Experts of a small language model.
Size: width 128, vocabulary 4096, 10.3M parameters.
Experts: 64 experts in each of 11 layers, 32 SwiGLU neurons an expert, 6 picks a token, a softmax router.
Training: a variant of Muon for the experts, 412M tokens, 6293 steps.
Below are experts of layer 6 (counted from 0) of a mixture-of-experts language model. Rows are named router (the router's row for the expert), gate (a neuron's input weights, with its number), up (a neuron's input weights, with its number) and show model dimensions 0-127. Each number is 500 + 25 x the weight over its row's rms, rounded and kept within 0 to 999. Numbers have three digits each.
After each expert's rows: "mostly gets" lists some tokens that are sent to it at least half of the time. This comes from a sample of Wikipedia text that the model never trained on.

# expert 9
router:504520554514502513526497494485507462495527514527539509473445495485562492520523470515515539494520523505480479464481513569487488513488543503511478477503486454514503510537522482521557511473479508552523542530465513508510452503544517485527466497462503513487509496525485496480522534511493516472522506498535492453497470542490484500471527492493496514504469509465536495484506475513452494520520
gate0:499487512503540518507477495494537466536461487483519487500516471507504496513499527507526484518511462520457488498469453477524524529520508482494482471462462461547476500503509502528499503510483484491521529492525510487515447510509511505508529509484523498478459482481516524438491486486471454465548495504506439526524546557473521538518479512519528475477472478454538485500553489506513480516514
up0:506509518507472463530500524490482483452509504512553513501479495514466500507530498529486485512504501468510490446556519523483501490459531487500499531462540525509519516506465520496519468490517534486486482549482510553489534493483494493485467504555480491485557482513512477528517491527473514538505495527502506526544486473497506496454465512473530490512529512574490479502448465472497478505500
gate1:500507504480489545524529459515489477516476491517519486479490466490490512519489444508486528496489568532489506526512479516516461511519490514462540534501495498507534477434509476494528489488469496513523563491511514546507465460477490493497494513485479505480485520486467529511469573527476498481507525504541510517520486507529492479468519512555486481477532499476492493534456498553491475510499
up1:507510510499432488550465512475494519448439504503517486513548491494465483460460515476465508505492459525503513553516498445513516519463478519489514506501491541506470478468514520500492491491500506490479505488514458537476502471516486519486476505513568486523465510529523502521523510504499508478483536533505473500495514491509511500485529541537508485466529469520436461480507510498535479495491
mostly gets: "ement", "ation", "ency", "ment", "ction", "ording"

# expert 42
router:498503519504505542515513468530494487527503505536526515480486506480514492472480484471506558525544531510509485479499507549483441510481519502564541503539470474504507509533525484505525526473468546507530538454465537532496450520504497513510477486466499518467518506523472516475490534537494505478524544511512520504530470519472490474510522469519502471521495529461527523471499514509473469529494
gate1:487510443559485505476500529495503470525486482468510506455473556505487476500522531517522459489512478456485488481464528494513543511487446503522496515489480505487483494505465517487520518535510484508539489527549558504489537458497464540492473494543509504464523501515484501483530481508536499490440462534491480523482507544484494500499470525526510506487501532523499512517509500472544470490516
up1:488457539456518517510527442526521538480499501505498479543505482520545491511507472489498510503481530481509499508538465527499492487480548485525503489525503548484495536502511474470503484508517502470487517480499481550542513518497519557510491504496506492542467489460518472504454545511494500511552523462485498437538548491532492470505518496489510510534514459501493492516515513562498480503510
gate2:446514510503477496481502547492507489538532513495507478531460459540503498515521473482483499527468501482512469446524514530506540472502461531493513485504510500489492491484477524499515495493530474523462458503521524553483507470535518488478468514448486490518558488464476474462510499493537490524518501459475424534476516509551513503497510519508477484475508512512492486516492504489500507525444
up2:460527474486439512465505529476474513522528502501531509551483498541470513550520475509494531514520511466523521475481540529481494478511492573494506497511514511482507476515479494471495507543491502523467467503513513528493465470503496502467490517463535507486525493479454436490443521511533510496513452483443482507487494486514515500485526504501503513544514498502524509470528485533471497536479
mostly gets: "1", "2", "3", "4", "5", " six"

# expert 18
router:512500505484525511549470497503469465507538525544517526471504505507560485479499437466498537494503497501475470512467541540470490529461531510522512471539465464514504491544507540516506538495466512521499514471471491493523486512491490505500492457502469499508534517497470528501507528530484468459509510532511520521497471506470513491497491452499508457535485554477530531490515478472493463516471
gate1:511480512505503470514499526494484479522478490557511492499503523489489470503536459521500499494477474469479520502458524484486478505450522517508514551486464492491505501495480518486536540490505491555519510499520474487438551516487459547500497468506500490507501509514468499466513503498483521533519541481560471473513485509456482487479483434531506479518540541490456535506485485481481482463472
up1:488489520511469461521492485519524500494441515490457511474531498535483460486459517469522434475485515476560511483562547488489510471515474487484497511478534474535475475530444471471462479483520518500504485536488481530512498535501520513487495504478490493490524511473508524493530475466496511513506458445520524495499499520515476486522542526469509484476511485541483500476469481473493477501486
gate2:502538465512520493544477505519553467490542512475498475519498455480494526512492473545485523511520481524480508462535502512475488526498500479497522475522528468485541517514513489503534496490497486481506533485522487445488491466440503491497485512492506482504492509526515484508513559526488490477511475460515482477476451451488475493522496443494544515493517530477495494514500475531479424502546
up2:478519509509472533495506502488506476503568568491512516499492517494488471513512551452521483539507493493523474511519531513521497505482487498545498509499501469527488479503471518508481522533513547491504493501501493491488468510436503476473540543530418550485530521508525459497492565529462513524468524500476517513505493505507484466481505492479476481494498514499499543501498535509492474533470
mostly gets: " (", " T", " L", " W", " O", " H"

# expert 63
router:464494528475516514506512488546465476530537518541544528490460491503511493503478496489516496509511536529509496477493508524475484520504534442544508467507478484496512459519497489530570501495471511539509509482479538499515480474492502513536459459476463506487513493551479490503488515519466499487515518547508523483532496543500503462474519498494535496498511532472527469484508451458484488555472
gate1:521532481491486505492515497491513510505492476497409457506503516520520506479506474482486458467471467485519494474508519466498465510507479519463463513499488539501482501512503526520441533494532472500482510490505464510512535539512486497481528489500512524509550507527479443509537539483484462486512484445532469502494527507522551484525494490526453499522529515465530465530475496512497505473465
up1:509460485502533480518490453504522497498492516523570494454435507529485474499507478518547525537496479486496508507482527522502499497456524489498485508511497519498488506487495485535449526473477515508473511528503522485531436502463532493514514497477489519469526466516460489544515507490499545473513508518499558479514437502520499528523482495479540540480498470532534495492517526485517502543502
gate2:460495495503477506470497543533466534497506481478493503511546562539492487535532513482505480504482510483545496538467458503482459508477485478457491474465497484504456507453496494481479465447564478502464520499529532494489550494502533469511509503506481529489517494488489525473496483478519510486532498478489494527530497473494493481484468454468502481531531497535499536502501502469499444485506
up2:459532521519512533488508501515514493473498488512516457520511499516484521502465551478557516496521501488523448488540520535496455502520537517506488537502547499507496477465514475485461497508493486505492474451478471487521469503495512507510450504490484479552511518522489497463522555505523558527492515528444501506485496528507520494493486494505538461479461510546484516481523467516533469465522
mostly gets: "ics", "ions", "ines", " life", "ities", "ings"

# expert 44
router:472501516487528516515457443525488468502467502560563533446486526473535462454504459502518534527511514504489484526463508535489482530494497494520514477523450449522527486531565487485515504490496521514536541476495499495495485493500531503508498477483485548480528511493499509482496540518489484493518539510506524510506467493456488488509526477523532504496465506462519517489491489484494461528498
gate0:442500506509484450549496493493495492496523500518462489539496504496499508505489461501530499488482509458424530462471508480510477547483496479505537514463510575522469498464500460494519506490478471483497486535456484497467478494495492515504480467470526546491515510477526508518519457505504452513517504574494461497506492488501505509466506508494543522489496518484518477486503544498504471500522
up0:526496484464500503527505527473484506525557520517462512547500466488487511467428522496527502479495495514493503490529521455474499509566502439539499492490526503516485493473488481523447533495527500497501495510465501460502513513566512521504495482531459494494489520498516536527517521515466518506463504480490484507527504458537480480488498484500467478526545495514505483517510443494508491531458
gate1:496491488519492491524543509509498482512529521468453493462498493506480498500501536490522529524537514493536497555535437496515501524486466461452482480482509491518503493503541524534492483533510538538515492478510520490509480514491483509463505543528511512490529485532539514489495528507460487536497504464471510579531533477455464494472515498534544489502537513510498543494476474486490481521483
up1:511458514468496466512484505458488531523548499533539557506476481483516519519484489533484445461449484478524474442512523463496559450489483514500508521477508528507502520438503502525516516486530470509487486517492469515491492480523517513523490468496449474477495541522481524537535472520494492485508526515484483476457511503486489527502481544505453496498488493535496480472496504521504498520505
mostly gets: " ", "–", " $", " '", " +", " −"

# expert 48
router:458495521493514491534445447536507481543478513538553536489490467473500451503456459487526513495534529547479491489503507522502483510485496485533503510494503473541552473496559481525510496450477539522543518493505495487463509497487540503523499482486453503518524496496515500496507510508511476501489519524506504458510493492466501440467514449505521479496510527491473512475483466487509470515488
gate0:498490459479432417534522556495500524496498515458462452513519504484456473512479475505454500508493545495497508503522493460474471534505466518499510533513520502513532517473505528513520443481519530472503525492460502532509503519487502491517527447481475517464532489530480443522518501482502492508481512473501498506500456516498487518487518468528499488513516485473504523475506496523498494521463
up0:478463489501551474483512467503480529512443519507482515557471495463501486468491512502430509480490527493490533462446518520484490496472528466517504507500487496492483526463514483495484500462497529499488534508492484484490531503504500502455489506467491511556501523486473520462456510500472501501489511516526452441514479511507520490463475525443508492472528514492533457497527465481506538486506
gate1:483467497462504517515457496539540490470513488503485516478499527484506493479461521485498474476507473476533495467473469535455499485479526474530500504508462480516499510497521509555545484520486525490507465508526539493538476533491518518501474448501513486530497442511477512547508480543494511538479547478459481518479507449532475492486505479555531485511492537489471475511495484527498515528473
up1:512511507485524500515521464490533497523523482519522452478505475519486494550534492490513496529516499502484490457510437490522455540487534534501492515506542472512463532535496484542485486446524499460487472511512494493458533520526462474451516487488494541503506502539509505553514490553521526495517493449496485506522527478513517514523512538505462534503550516496471493520475486511503483523485
mostly gets: " such", " inter", " en", " However", " After", " received"

# expert 50
router:465479540512490501493478493482511482472480509521516495510451488472559466508467485443499530546530517489497490504469521511490499520475505480509522458525486505530512489528521539505516510468463518530522498448503551506440506505472547493532485496473488516471565507542495519508513545502490480506505518489490513496508493502467460480471543496492528481488477519506518553480501483545469482524508
gate0:467515491515444523495495468515485476525461484515490505483491500465488517512481503464481488520517525509484498484535502523524512461544439507514495515536505481535500505522488434515510464511472517538483502473472508465494521483437494533504497528480484503548482507511510498498501517538520476502484480464480482490436535469478453513502571457475519470512470480516510487507496467528510501488519
up0:506495484523525515475495469517515475499500504513461514493404491505501494487560515516546470474515500483499478553473508500516474478518533471507497528500462472510518486506517502541504540449494523494520465476535498512512525457522503545490512482467504503514531513476538471478508491527463546494476510507512499546539486522521466524516472541479499458502497510504464494525502541530504479516479
gate1:510460534530494466487483507472526494498501500499478483505489447537526511491519483486522496499519457503519508483478548474550491488470503505530516507452493474558503489508459504518516498489490514566522524477510481481463468464495518486516435466493517470507504497487478506537501445513516554492510519511489515488515518499465498488551510492498511471496530485489533533463556488534533473471491
up1:504491517528462514509488473453496515455497513519483461528488546516493521489493489488465538514512485522535489526513498519503522488488520509520507501508470509501506498491583510486506512497482506521505482520514533487489460470487465522505498467577503494481486525513500522464496475489496510465493536516533502513514520502500483540499501439446524444496532536503569494454520542490515467509511
mostly gets: " John", " Paul", " David", " William", " Mc", " Christ"

# expert 52
router:453506531484492496482538461487455475480505541500530509482426479491491470508502495459509517525507494501512502498507522523479472542504547487513516441506472494509513497532486521533541504491490531529520507463476535478469462511498544499541485466488440527469514507530483527515535545513484495500515525491522532502512484505497497466475531484501503497507491530456551501497492513517455501539488
gate1:489507506484495492479563468520485520501524523431490509504477525471532514525525490465506503502507491479501478517543502523483523511496542513480483489506515505516489538494551474543492531513486537475490500511510488514453491549470541464546537486483542513545552533503496475495491514541491491525523485482483490465523539473488515513553472512438501539480490500489530496493515515534486489494497
up1:525504515471468527487486472507458505498507443512460522534514492541535528508469477487513496474502478493497463509520528523494495511509512488487472482492481516464542509511492489450512552463519503484472499455531562474479528496506496516479452475502493493519515553508502532480498496520495485443507497495517441491492500513541463454458534483497484543517539523480501474464479481520490504475509
gate2:482483516508552505474506470512484467512502504501547485459479517496470492523505471550499474532484491501469503528542517462484436474505472512535543529501473482476531514485493511572516498505465498503472510529470502515513476508538493542469507539511481516513468507509503493513510514487500491476503456515518474523523440529493496500482515505487530463504541495501484530525524556539548484522511
up2:511503513496487469516519409521496477532525497486496503447512501506556558507496458504488478508504542487483508461508496522518493544526519490551535510516469515503523515538526519480521517514468458515481508529488509512500490505498557473506500497533535492446532503479509550523473499513504546487493518469540504532483499498494465493498536497460509528526523518489506549493486517486477506516487
mostly gets: "son", "ica", "ina", "ani", "ta", "ata"

# expert 12
router:479516501448496524505503471519459465482495522534527533499472474507514488503490475462500503533524483502474474517501506533484493488500528482512520454537482482495495459543540525487531510492516511496498498437464548485466449516487521505553485478503498511500524494514451571472498529529497465479491559508512526496486486515502490449481524489501534463535494493487508528478518493540483483507489
gate1:473551491499495520502540532529526472526511501504522505485507512540487495518527478491501465496509544492488461553505458547519487497479484504565514513538497508505461491544487515527500498517481519482506507531493534518488502493461497512443483529456488527496464537484468488445496519540505531492488495528471523489482527488503512551518478503553535523477455528535503483507499485487524510470479
up1:492500536526555490500483511452514504490501467551541513541476508526477529504496501523454490532504501501466481518506481493492515525491497493550510519518515527466467479499516469524507475514473494502529486484444524514506520535487483510487483484517505507473503465497485492469529506491537518507493537539443548466477522557462515518491460536510519509525493486554541512515499449521530483482499
gate2:499480489546510527545540498495491481498492492504531478472510492509489525482474496556511500521508495523490471486553496516485514501492466541508525489508480486452537477476504472528517509552541543522526461475478440491487468471509508516497524481500520535532500496441474509471478468463549474509527526514515540510523494474532513465520501493484479484540466503504503507517506515508442513519526
up2:481458506542481503519483496490493552496483521475521453493514500555474509468497498486531478507494494517496449470494533484527529447455499525518490488491495535472483441500491472520502476522501477485502486491470471460511509478482501515486501523472524536517481483513474511478523509473550475519461509498473505479503443477527515513539517520485442532533454488539489486517539491481465517478495
mostly gets: " David", "ina", " River", " William", "ka", "ya"

# expert 14
router:478498523477528517563438500503454495515507536485521502477493500475498498475508502482531508514534522489516455524475561518493440515493515461523501498509466484521532463514531454503531515468484543491520516467490527535452513483474488509492493455512484517494509539503497509495502511506495488460523479532511516529567466499505475471519513455504476475523515537468512507504515487491502497537475
gate1:512447534475517471487495491469493466498493487535461495484484439506477452487493546490522473483488544515529473525526522501504524529530541501481501460481481489512487481497471483486520538476502509494486511498493503529525490477471496469496452507501477489511466512498506515461429480531482513499469465492505464467512496521523478529475498469505471569537516518446502470492527499499527509466484
up1:448505518501490531495516535484487518518517528465523505483517488529492474537486453481456510536504518464581500530471524526520522538455525517480500512492478488530518510489510493496474516474477463445517525479523509469482533493549500559498487502511496513513498477513504491490479501530498468526481486482450483529499511485492498493520500497534483550436540474478485498471503489523525469491480
gate2:533492533485509439497506488527527551536509495457482489442498492493497474473502450489519513491497529500537482504487520457521500542512521460506522508478481528466473509493511472498485541496533500443533501518529510495492495520516483460490446500528473481506503448527538491526493514518523488499507531474503495521527453512522530468463492483498483439498502476505535487488499506538552500512486
up2:487502474499497507496504498484507533494482473508455445485520487482530496501452505488482523502519486453476470482466482489490545493520501492538507534507465455505477539516509501447497481479463530505488513481497535530472542527466489513507484527483464523520489466465490518489502546528460508504523485544516481460523498485517467508545488498448441552507493494464476489504499492550474520519500
mostly gets: " mov", " adv", " mat", " qu", " inv", " min"

# expert 34
router:479489492494517532546483479537487493551503494494518512473492498485492441505525484477488541564527538495485460499513528519471494530490504470530551497534447458543492465528501482502517516504472527507523533513470519500507451540495469532525499487501503539441530528523505525499482509529488488479519522531507519485533488515500478474503507479511546444497506543482503504464500496493505496511484
gate1:514483489492552513503501515484505487502511536475501518538501483493459479519530489495468502499540507515484457524464509518451544440530512445454518481498479491478520510494499499495512504497498531509461452501544488511502492486504494516510562440491523491477530513493492518518481478466485443510545521485512483484515533521487466506473463476531515530443494502515531494517505470536480464492477
up1:497474502482486531545514485504491494513500507487464503502509514520498502516505498497457483488525496482506500522482463470488529484503524537466499500512483523490501476529503538494472507473529491543456451493501485522499534491499500518512529427501472508529500525492506531464480489478481457550458535519441522546439468499492532479476435526450522490477475503469479483476503479502464515513505
gate2:462497494487496494560486535512480514517483456458527492521501480490488469510517478483469521495493527540462509466492472521481483495515476502491529569496502490513481500518534502466495502483464494499515551533475515512524493486468494498547463438505530533501500551485490486498489516494517492471534527524505499529518511507509512495504480483550517494522517531479514473494480462526485530579445
up2:535500512543506459460490469497497498495485530510505494461507522479507469487459507494545524532512488478527494536511474509519513538508510484517469438458477474514508482529487507505506501492509500484488491500520513464486485527507473491510522491493510520423522465531531535469538458542484482483494519521552513501516448507480473485501520465512469479472481493496517518478478510479567509443526
mostly gets: " tr", " exp", " eff", " m", " sub", " fin"

# expert 25
router:498448499496504494520514501566449452522516512515520488512505482494508504515493467476523493527488508492503475512485505503433492511492560452522515477517493480542536501508480480505489529495492522513513538478483520486523420547474523479526470458518499549488522489499472540464476512525496473489521510526505528472519469512505506469499508482501525477496503541489564490491516519484503469527479
gate0:471465498497514457522525491491478503458518515502487517531504506510503548508463515484498524503483522485488511522495534528460473465534529495524510529537514473525539495496533483468486473532498496533469545453436485484497502527518490503528482509524532498550512489487491499459509496502519462516554484529521477492504489479455542440523467496519475533477494490495505510554465481480513499511463
up0:521502504484472502483479555495485460546516471507505481468450518510503480540486485541506532485491532480486480486483504499522530508492502507494467508462534532450440522495552543497557538455516480471485507508531487479501515510520532522470490488506539480503456518523473490486481502458490474508489489493449514525499474506524476526498535485499481484526515492483512455460505455477517473488525
gate1:514494482452533490495472508542520484533470516513497507486515547495503518565467514564510478569477498493509544502497538516458496515502510474536469502529505493503514481524461540476474528490550494511488489494495455485490486477497473482528509482435465528478510515512489493467513475523503518481504520479495484526533534524492469476492460535505497505489485448499491491461507523492502465529487
up1:480487491436474479510464486455509453531507482503426510506508524503502492510505463501522505501542498496501495495518476504511477472509479508510512531509511487485538501483508544516498528492518513481517516520497488504463493530525545517542528497474477536533476485526532498492495527513501519564484510495456482449498515468466446480474491450496519526547521501509515483476474454485466538471525
mostly gets: " National", " team", " club", " States", " Australia", " national"

# expert 36
router:481491478491503520523509491546485484496546519542509509489497480498559472513526470461513523525488481465495498492439537498495490523487512508513516481481446469539514500549531553489514502509493542511509505482470526504506458514513499496559517467511475502460519501523470508495524501551482468454528515533507540519491476519479498488535521460523529487524461507490524532502528507474492458529494
gate0:459482533554515479517539487480481501488502509469445473529499520482466519500484517486501498485489479481502459499439490505489500528516474504467524484477496527481421516514493549492503502500498520490496450571476512534492463471499486556493470511501528536547501514521547515485498474514500484487496517511494499497544495515488509490478506531498505455493477522500495525526480508539498458539526
up0:515504500535548465512512493512518502524516505527533518497498501451570484498525530526496502499504504500498506482496543487485467526493495509529472534515548479499511500459475479503488514525529532507503490494514504503496496469483512449505484523487469516503496524490542446455443557513476507455496479471508513473491505497507489476508418508500495467555498511526478535511455531516494460499518
gate1:478476542526496460480518521528495490485504518473489491492477526489484474479505488454468481467490471470546495506479545464514512527514503487526472481475496470511456525528482509538448480531501482485498481495500471512536476460500501504462504463505528521473519468492510505466523471519552531481483451537500539484505491528489489562454499476527527461480539507512522503512514498467518490522461
up1:484473523492503521520456514501464489495488529539483473499525510559484520506517515520486490505477520526483465469471498499506484487486501479535521537500443497491471465490469502523530544449510481555503505496495489559507502503479537538519513483542469501506494508494518519524508523532506489532499543538483525495519487531501503501533493510506453503446561486501448465520498523462496492473463
mostly gets: " sub", " South", " North", " comp", " co", " Comm"

# expert 60
router:504495530484512543511487461532487495520483504519527528461499501480496456466471455490507497515516511521479488537487477555469451521468497478541518501499463469531514511539506500505502502469511531505551503484470486482484450473488512502501507472451442534482497495515512493463493511507465483486518530518519512482518468519470487516503505458557510470510500544462511521452511472468501467529488
gate0:490527464459486537470454483512459496502548500482501515517477529481510491504488464483484496499466523453510522492525507484539489547487482512414558467493490524473477520510501471493503496495500450498459494478491557535496487500493501488487510511480484480508455478513476543497525508527491506494507475526504467481541520446518493506471513525564480505485484542512499520512500510500529530500490
up0:502486517494517456485492534534450518515514513495486551496459496488491489481495482496486510470492497508505494487514448476501499530455468502452531487503497509466529515500478484483476507485490499494450505454484472495521486471505496495514484540479545488514479463513491530494552500514515479516464455475540457488502518494531438518531548510508485504527485541565501485466491464490500536519541
gate1:502477500506523516497506514481467455517503472496500503483492489474540522516460502510512490512493461498467527510484482477474496467530491466468482463447498516478479515464522501504530534423576455497489477500450477474503485496491496500480502475489503465478494510517543504463539508528490484478465493524541470500491493517477482537542525452546495485469512517487492502524484497547474497495536
up1:501488478481500565491551507498508573453506508493503496512453500501445476472509488485479491514494507514492491423484506504519485547489496501487499489506489493489511483522469491497480480486439517469460489531561525491514514517469481496510522494475489559507513463480518531517470477481499487512521464452447496531532495492517503487498518515478508477516494481536510525480519455499539490492481
mostly gets: " During", " began", " for", " ", " led", " started"

# expert 37
router:437479537477507486489487478533478481524522543534532521488508508499517473497472472475504510512495493516478473513496512545454471530481528493508525514483474484519515480528506559509516514489501504508560498486477508465472477519525514517503471487455493529462491512554467532521508522530483482492486532527538535496510478528483483510488539480520558443518477501496521534475530510466513471525502
gate0:520545455532511492481473501474471492477483541527515502485486504539535536499477509511516510490531503510485508504454552515537443497497535497497440562484505495525484502491539488455494495449483523499533517533486471529448515523475499507530463475495508520517482522513513488511497535502466524536502496504477487470470452519471531537507534484461489470459517498494490471484515479496487495502499
up0:486519478502526490508499469536503499524543546471508531533512517504425545534530531548499505508446526468517509502510511492478472480524517502495492501481507499489525520507450486491482509518520518502504493487514493537484507484474430450535485465529515477507524524483542467500497490501537539489495491520489461495453491502471467515485450532465519454528494524494524487500479489468476505501519
gate1:500496455530504476474520520464511470481487498470521494480495479500470499481505567464523464527481555512500521491502505547504487520514550495499475510485506521464483513480491510485526500480523507491483511507486483536461494511465560423532509465522526509491480488459505473549500542513483494504531517475508480495528498495511482475503531508487468490509437480497455446517516470499491476483522
up1:495501476559520496499491530483483520487482471469475472507467486521504470496519501514487495533487477480480514488498488532516489478518499481478491501491494485489533519520490439504517484456508493484498531553489505545518550523465529505545511497487496502514533520479455484557493478464554496525517512449475493523499486475472521499497503511459465552487521516530452505469518493550435512490508
mostly gets: " in", " from", " between", " at", " including", "),"

# expert 30
router:468486520459502530514489493566452471509538518543529528508481501519505510542488465491519519523500517512512508478475511518453509537504542463526513448503502477514508498549522525504529513504494489523497523465475537469494464531527518503519443479477475516468506495537456506462498518536503491459532508527505522473482493515483537514504513490513527471509482525504546506485517476493458491543484
gate1:488510513512519495495510478540500495516497513544529547482481517504517508484487482504492488518522480503495534522513495516511472498520517483518519490477486526521508449518492511518520509527499470517520540487478527502489483512510539489547486524530450515502468486495496539502494473542422496492492518500477575456480485482484479460556500541515495484465430519539497454473509462495481489510462
up1:466523507473527502569502471507482489520540512496496551514478480508524479538535486501542506523512485510492513478508535503498485500466505501528501496540509481528515460560512489526517498472524497525515471496463510468479466513511485502484479516473439505482514494517476480482480467549471540468540507478559505488505537504482492496509476501515507512461489565506466460475509532474473467513494
gate2:483449485499465493503480509528479504486488524530444520526512503533503491511489520510526497514479503441496490535527459493474505441504527463495516491496513558497524511510465459535460489549517514460496495454490504471520500478518514499510501459484529499487509490483498499466515522495521489490499532511531510453492518500491528527518525451514522502478527529516534476511468569457543525507523
up2:449509542475474525509526506517541541472502521492510498502531468479470528501498511523443500507474471489515475483513509513462518475496446505463540561511505505508477524494522552531524533513513483514418503495520505524503460499496508529515527506525483502469490497533530469537505505504465519471487542499522521508518451532504498514477489502495483486508465497492464509473504510500444499506539
mostly gets: " States", " ==", "ics", " York", " University", " US"

# expert 31
router:497503503479491535506491453513468477513492491554505522491466511487520474522503492471510542520535508512488489479486521542466448525495526510539519473518455466489501483559543494493547493488500540514528534452454549518484477515513533510516493496487505499478489487533461525484482545537511488472503536515499515497509466518465485491508521484508522482548492530457543533485533491519480478508509
gate1:557488462504514489496508486537482541498534502498510512541448474481542527498498503519473459504456493498523505520483531493528455530468511529485499458526485505513519511475527488480467478470470554491506514486532509469526536498470491476501504527531461528480533508490465496495476490515501485530531516556485539494506509505522516496479505574483512500487494471491470547508496539549507502490525
up1:483520508526512477494540511475510511485500504498524462496439487496542493528497475512522517521492537447523482534497484486527445506457516515541523481499505497539512514525512495479515511473471485502488460502554446517546524500498482471501497495497513533497567521437490505515489529522498482502513498477501501496459541506534484513542504532458535507505493499518490509559483558499497486503523
gate2:494501467492484524526506520516521476479461454549443501494457486486486491492499476486520509448525538502523499483480480540522481505493505522511503506491477485523500452508493528531527506487493511523509514524488492485483547457518497496476493487452529506539517511527483526500545458505499506501480497462507459550515545462495474518493510535479458546512490497497504483504523487431523545471456
up2:484516546521510450485479446490488525503505544496543497474511486522496534492493493487503497535475452486463479504519490491500510484474498534480538502487501514473511541512481462532487525510524507472499506482529520554491489548506536516553503482537491465464462481459512499517464482503449514475478512509493513454486463483484519467490538463508510455511510515540462511519472514549490492486512
mostly gets: "4", "5", "6", "3", "7", "8"

# expert 41
router:472478551477476532506520489524492476498475505512515529450463488476514479508482458473478506520500515501498487512492496513464496527486529496543508442480464472499512492512512517503488505479504564539501526452472552522475483514495528501496481501488494487522526499523501494505491545478479464482492542508547538484558485549444509481466539477480501484515519526490528496517499513525461476539481
gate0:539529473490505501515494481456505466462534457563463485486479492530493506469514534459511523466453513513514447476500511527510468504535505500523506491451485525483522498525506493480480532498513459473454514514530509526494463493448500497510467472508554537501484464492478517484527486487482463524488516496519524511501520480511478472539547498502494481521499487498516456466497483455488512514531
up0:520536480538505497497508543474503487538504473512468511561489512524473514516505477493477542542484528517497464494471484529517525494497481528504499479511489533517472477546489479505505489481542487518451478493500522460530485485460504484448479510510474511488457496497519518449504443459527537512519534495535468480489529471485516506501500515530510480522489507546501449560489511519499496536515
gate1:482498557488521558504502451486455505517472496512530503475531483493513510517495492477485519492478525514522468512533521476491443497487549482516524520569527509512493530509471483520490492534483506511469502485500486515494526484452510542446504521485487509511449513475526519512483526459528485563508513554539508521537496483506506478503491521535550454481503472487492493493488493527506503495485
up1:522527509509509521480498522509518462510486493504485534482506531495478487507496469550509502456514484488522536509487482558518479467565515469498521478478510464462504529528481440494521488494452509490478519528488431516555471542511479495467484451493534498544471464493531514507516523541512509531481488493542468497495506505477485523500489509512500493510484550468539478484479505490504501497474
mostly gets: " known", "ford", "led", " Roman", "ler", "hn"

# expert 3
router:448484512498484495503492468554463495498472539539523533497476503509522473472448469475513508501515512524488476489488499520471485526499528511504518517481473469513523481529518530483514542475490511489560531477449505506474522505502532505515464499459509529508487535527481546499483522511462459493520512506508507471500490555504476482519536458514512461511476501477495531451527482486478465557505
gate0:487510510490507458516513496509514456455516476484521462493479510481560498564462497471505515522492501475541520498504475496457519494519512505512513450536451518501446507519478517498515465537463478435521508498516483498531516521492511459478444508477504497483503458492510520458498548496482501463486506480501503493489491483522485462477464546488472478474461464490507540514503482500488485511500
up0:490471465520535502500479492542509512516550513491455509488496488484484485518500542522484488501498500531493470494481517528504482520508488454451495524478538490535513539462512526526463442493552498551514468512445476488476546507500518498517508495528481513492512515518481510513409491494490506506461505491473502529479472501485536541457488494513509479475516536537494486511527527476504502465500
gate1:475500475521498534476493469463498439500513525532520493490484529461515470495520490460512468528496514511525504465509490474473500505480453507523560502460523504484506494469476502486507522508525487513477450511514505445515489515467485535475515460516500519464522486503474556469531520435522486510463479526505512507459493470495498452495531499474524451452517495485535495524505504502496517474510
up1:545515488482486505523481482515521450535493549516509530491473483435510452499498480517520495514510508509532500532519492528498493541531486495462492520528484480473498541478522481519484468484471465521466494508472487479465536512454485512503531537460503502522525534468505546485460515490499511513545514496498489541479532480487464489455520507499536502470462503454498514481501507518533520472545
mostly gets: " to", " and", " of", " for", " from", " on"

# expert 49
router:454498493493502528522461510505469479523503509530516557498471509467522485508495496489497522531557523494475485551487544544505489504493516458547498498514462504494507460524510503514538475489480513503498514485479530535447519482473517498514505491480503494502517536525465490525487524498488502437539517530505511524524464514465477454475531484499470498490499515468511494526539452523494470560475
gate0:504512503526500473516519521467496446454490505538439496535458458477504462519521490516495522554506494503512466511473528488470501510488465484535488494501510517555478509504474511474488449468491506508522478480455498508505541463469490538498530546490475514497492484513512503517487498488488503521508493517505489481464476529487507456567491480524530522515510481469514470518431480499488527518535
up0:478477502487451522477526451495500489489505518514474489502523542541487482468520506483516473536483517478505490452490491525488492479523499496516495511487474465489512478517481469501463525499518469536520457509427486505533489522499464531489541496501495540553525474477478487481502479556524529499452474500533494505475529493452508503490515519516487518512515472522444480500501509473568514468516
gate1:524507445495523518517489499504535510524490527530537523498485498490505479491488556537519510522541477485462476465528484485495489529471489497503493501501540489509516478542484507504545449459514545563526479513488531437478507487493528492513476507509488478519522506518443525516540450478489481481503515546507511499507503505519520515502420480509494513457513506496494509527460494507512481472496
up1:512507501519505569519489534553476510498547498505508467480498490531467508511471454539501485542499521536472514527514533507463502543505522490465539492505508408485471538534515520481487485485478446498498470536483518515509501479486519516500486498498501452498467493496486530474472462539503459528480496477481488491476495467489485496505465487500505514475526476506489468491528504473490466514476
mostly gets: " term", " design", " Hill", "ock", " dam", " Park"